From a checkpoint of a small mixture-of-experts model trained on Wikipedia: vocabulary 16384.
Below are experts of layer 6 (counted from 0) of a mixture-of-experts language model. Rows are named router (the router's row for the expert), up (a neuron's input weights, with its number), down (a neuron's output weights, with its number) and show model dimensions 320-399. Each number is 500 + 50 x the weight over its row's rms, rounded and kept within 0 to 999. Numbers have three digits each.
After each expert's rows: "gets" lists some tokens that make up at least twice as much of what it gets as of all text; "comes before" lists some tokens at least twice as common just after its tokens as in all text. This comes from a sample of Wikipedia text that the model never trained on. Tokens count by the router's weight.

# expert 13
router:487477605564456449482402512539498445395480521497594458479520547559568438572554554480479485499634546568553482502549418403391443399504466546491617427505425501449521519499496503508534468503519566483524461456446571544555500445542493502443478481
up0:466401502550520445444524503475549571568415497507552531484487406515523587500547463463538480517411356523448547528432546442572490467497523458484494471563488575531541511549414461485491536545547584528563520562486494504469544502510558448397536578
down0:501531656415391528471455494495485488579494492588471401470409594567562507491446462444500521447544594518570557562583494535500575602538486500532491523522531484456483552445568541536482554487521498459488519564443559451516471426480485519524535561
gets: "of ", "in ", "for ", "by ", "from ", "with "
comes before: "the ", "a ", "his ", "this ", "its ", "200"

# expert 20
router:485476420484439526554522525589431490328447493536561401541577641571561499481519521547412413449554526535535409477581409434454511485596431587507563458558528552483485501511506610479545528551465562475526461497544592448482622499469407456453474458
up0:428500484523455474523471498560526505564481523479543499480496512455512479416569557504513541477480475559525505483443437520466431497533440518392551472427596512463532560456478445491504431528476514562615462417476458463492476506602447582496539559
down0:401416530466508567502450543498436429462513458534473524502480602467423517538473499537549423517459427445587576535523503520504540533521522457481537597435529391584526531552560539522457532484541492503490472544463464501570570472623592543520533509
gets: "was ", "is ", "as ", "were ", "had ", "on "
comes before: "the ", "a ", "been ", "not ", "be ", "to "

# expert 4
router:508545470548455559500461465578474478400523505552525438491511563543486519566513548467447396472493462477545447464423485403430430409530495526517497448488498548466419467534507510531530487461573490553519393531464455512501486474482499546450485495
up0:554462496516504506600512459470455517550490535507429554473538493473463489529528529472457496554436522532482432500481526559526438552650480548494544559568545535528494555481576476426401492590501538569545530513545436444464490548539513564499439495
down0:489515513458462491511497518461475568459521485510453532439529490507490441520540505498514546502444518427443546511539436508575597539478523492556531532482521504475529430548512532498518526461571487434489551497508435472523423488514495531493530551
gets: "and ", "|", "which ", "or ", "that ", "who "
comes before: "\n", "\n\n", "was ", "′", "″", "is "

# expert 15
router:466466477534476552468485481604476487381520555506528492548631588518479541566503524504433448433585526591564432547538423445447492447473459588487546446539465533514524569535415573433506441491513505459484447567576571507501586468493496569513481588
up0:462468483485534458519385595545509568554488445493526390489593540467463496461466534482503529506486522502486536451568444535380489406450535561608525474409466505458568595573522434478529464465492425511580518511520444544583542544527609531472446414
down0:494570513480455511525531454532483479487557573529541488495567445459391484621440457504532486559438497496504533423506581488422554655499467555580484514552470433376433549512493570525448440570490510439439584526546478397490491449515551529539545526
gets: "'", "s", "a", "- ", ") ", "ing"
comes before: "s ", ", ", ". ", ") ", "\" ", "'"

# expert 9
router:556508485440472500449432451527509496408489485487506559553517536545514504567529546472450508482551501464509488463506446466522425393559408559471603464519395542432529480586494497474504384466512513420494533566447573556525556503499418528432538435
up0:471489504454479500415539521443512405477450460585475438368545573585432583604489585489500551518475440484537493444563480484459398481537452540484571541546533503451391536514652486605531530562494461543476459423430402545504509548464589527496465471
down0:528564438469491451541405516543412530515526572559474441536497522536469428422563517498482509585575496488480423437440484455540474549500561434462532483511433536555467492478564547520465477479545452427461542458587543526544515504478572472460512362
gets: "1", "2", "3", "0", "4", "6"
comes before: "–", ".", ", ", ") ", ",", ")"

# expert 16
router:474470596588416531554513442580540582494495534527551552520512583460575474588483535560426444434532558534503497521577372457494470437524482576454511532493454581514584555581478535464476507537520527542497523471458475557429559424541494505549521456
up0:527561456573497394520517450507477459492505412599506534456520468471482449546479536461473451547505523468551536475558515561488523503444522533490436514487592605511502514569501554536524539525412491443598441549560552474478472603530510578457471544
down0:504432575442450529462500439443545510446440546489512511472480409557534516468534587457509522486528507496468501425476523471581588481539487535491558512443465431526490555523448504504494570502603498547483498539461466479490561454393467487481465488
gets: ") ", "0 ", "% ", "1 ", "2 ", "3 "
comes before: "| ", "|", "(", "and ", "of ", "in "

# expert 30
router:543538484530346602481473569526487520420474506510594425516668483566461463581461525548420507422532508541564410539454407454408436407561484531464566501539528482461447500556536576571525494517491574445478431511466572505470524450485468472421479457
up0:489430538477458472389484455442575556491523467479487549507498464528509523493629464420447616490510508493595577487516467516537543563477495513503474449509571463491441474508477458565485511383498545519530530481554488559430548577447525479455530496
down0:504608442537602463456581429536564425517420501664383461513527581496566500491504457458481469601502560502468350445441495512503468510405473411457486512399460534485523527483554606424572467594559441495450512561539515508630478438468542482471560397
gets: "to ", "201", "200", "202", "199", "198"
comes before: "0", "5", "6", "4", "9", "8"

# expert 19
router:529433446543470528501499523560469508415472555522545474522614513571477508592500520510487531411561543591568442568474402389420490453491403534471517469547482497449465533623491509440456393491508548436461456536448530543488549486491468494465519430
up0:469511462482523522572445611600512392481424509543512471512533440398562480543570499507440533479536474510498498424497406546475470557536424513482595541508544537423504458404491472542542441457524484405462448515546521554538517488457468574528501545
down0:610498465551626444502505463462484530558486420620553551569467515519619517505477585459464432557484434463474526507488596526524506555490586529479512459520454505532545544509508477520501473485491474490519536464647516547461490536596477445492407458
gets: "| ", "1 ", " ", "; ", "0 ", "2 "
comes before: "| ", "|", " ", "0 ", "1", "1 "

# expert 18
router:543505419550512520474537531526502502434532560578543486550611537518414498527471494499460496446476541510528476605538448457447503407487416525514536446558435505471481480569513539472486479495536536539526480540505464465503590504478424440494512490
up0:576483482535574515425480414477411512503433480515431508546439451555487460525438461518497535554480560442473448499494514611506517509462528491575546584505463471532505493510537463502467531538487452537506539527563516518442617532574491549528459424
down0:459453575557475508507468562587524435435535527564560473431559526567433454529460561504388454497507480543523512486429471459554524529569544542469477447481535560525436536544578441539607497619498500497514411481418502515515555491393406452421530552
gets: " ", "0 ", "— ", "0", "1", "|"
comes before: "| ", "|", "; ", ".", ",", "/ "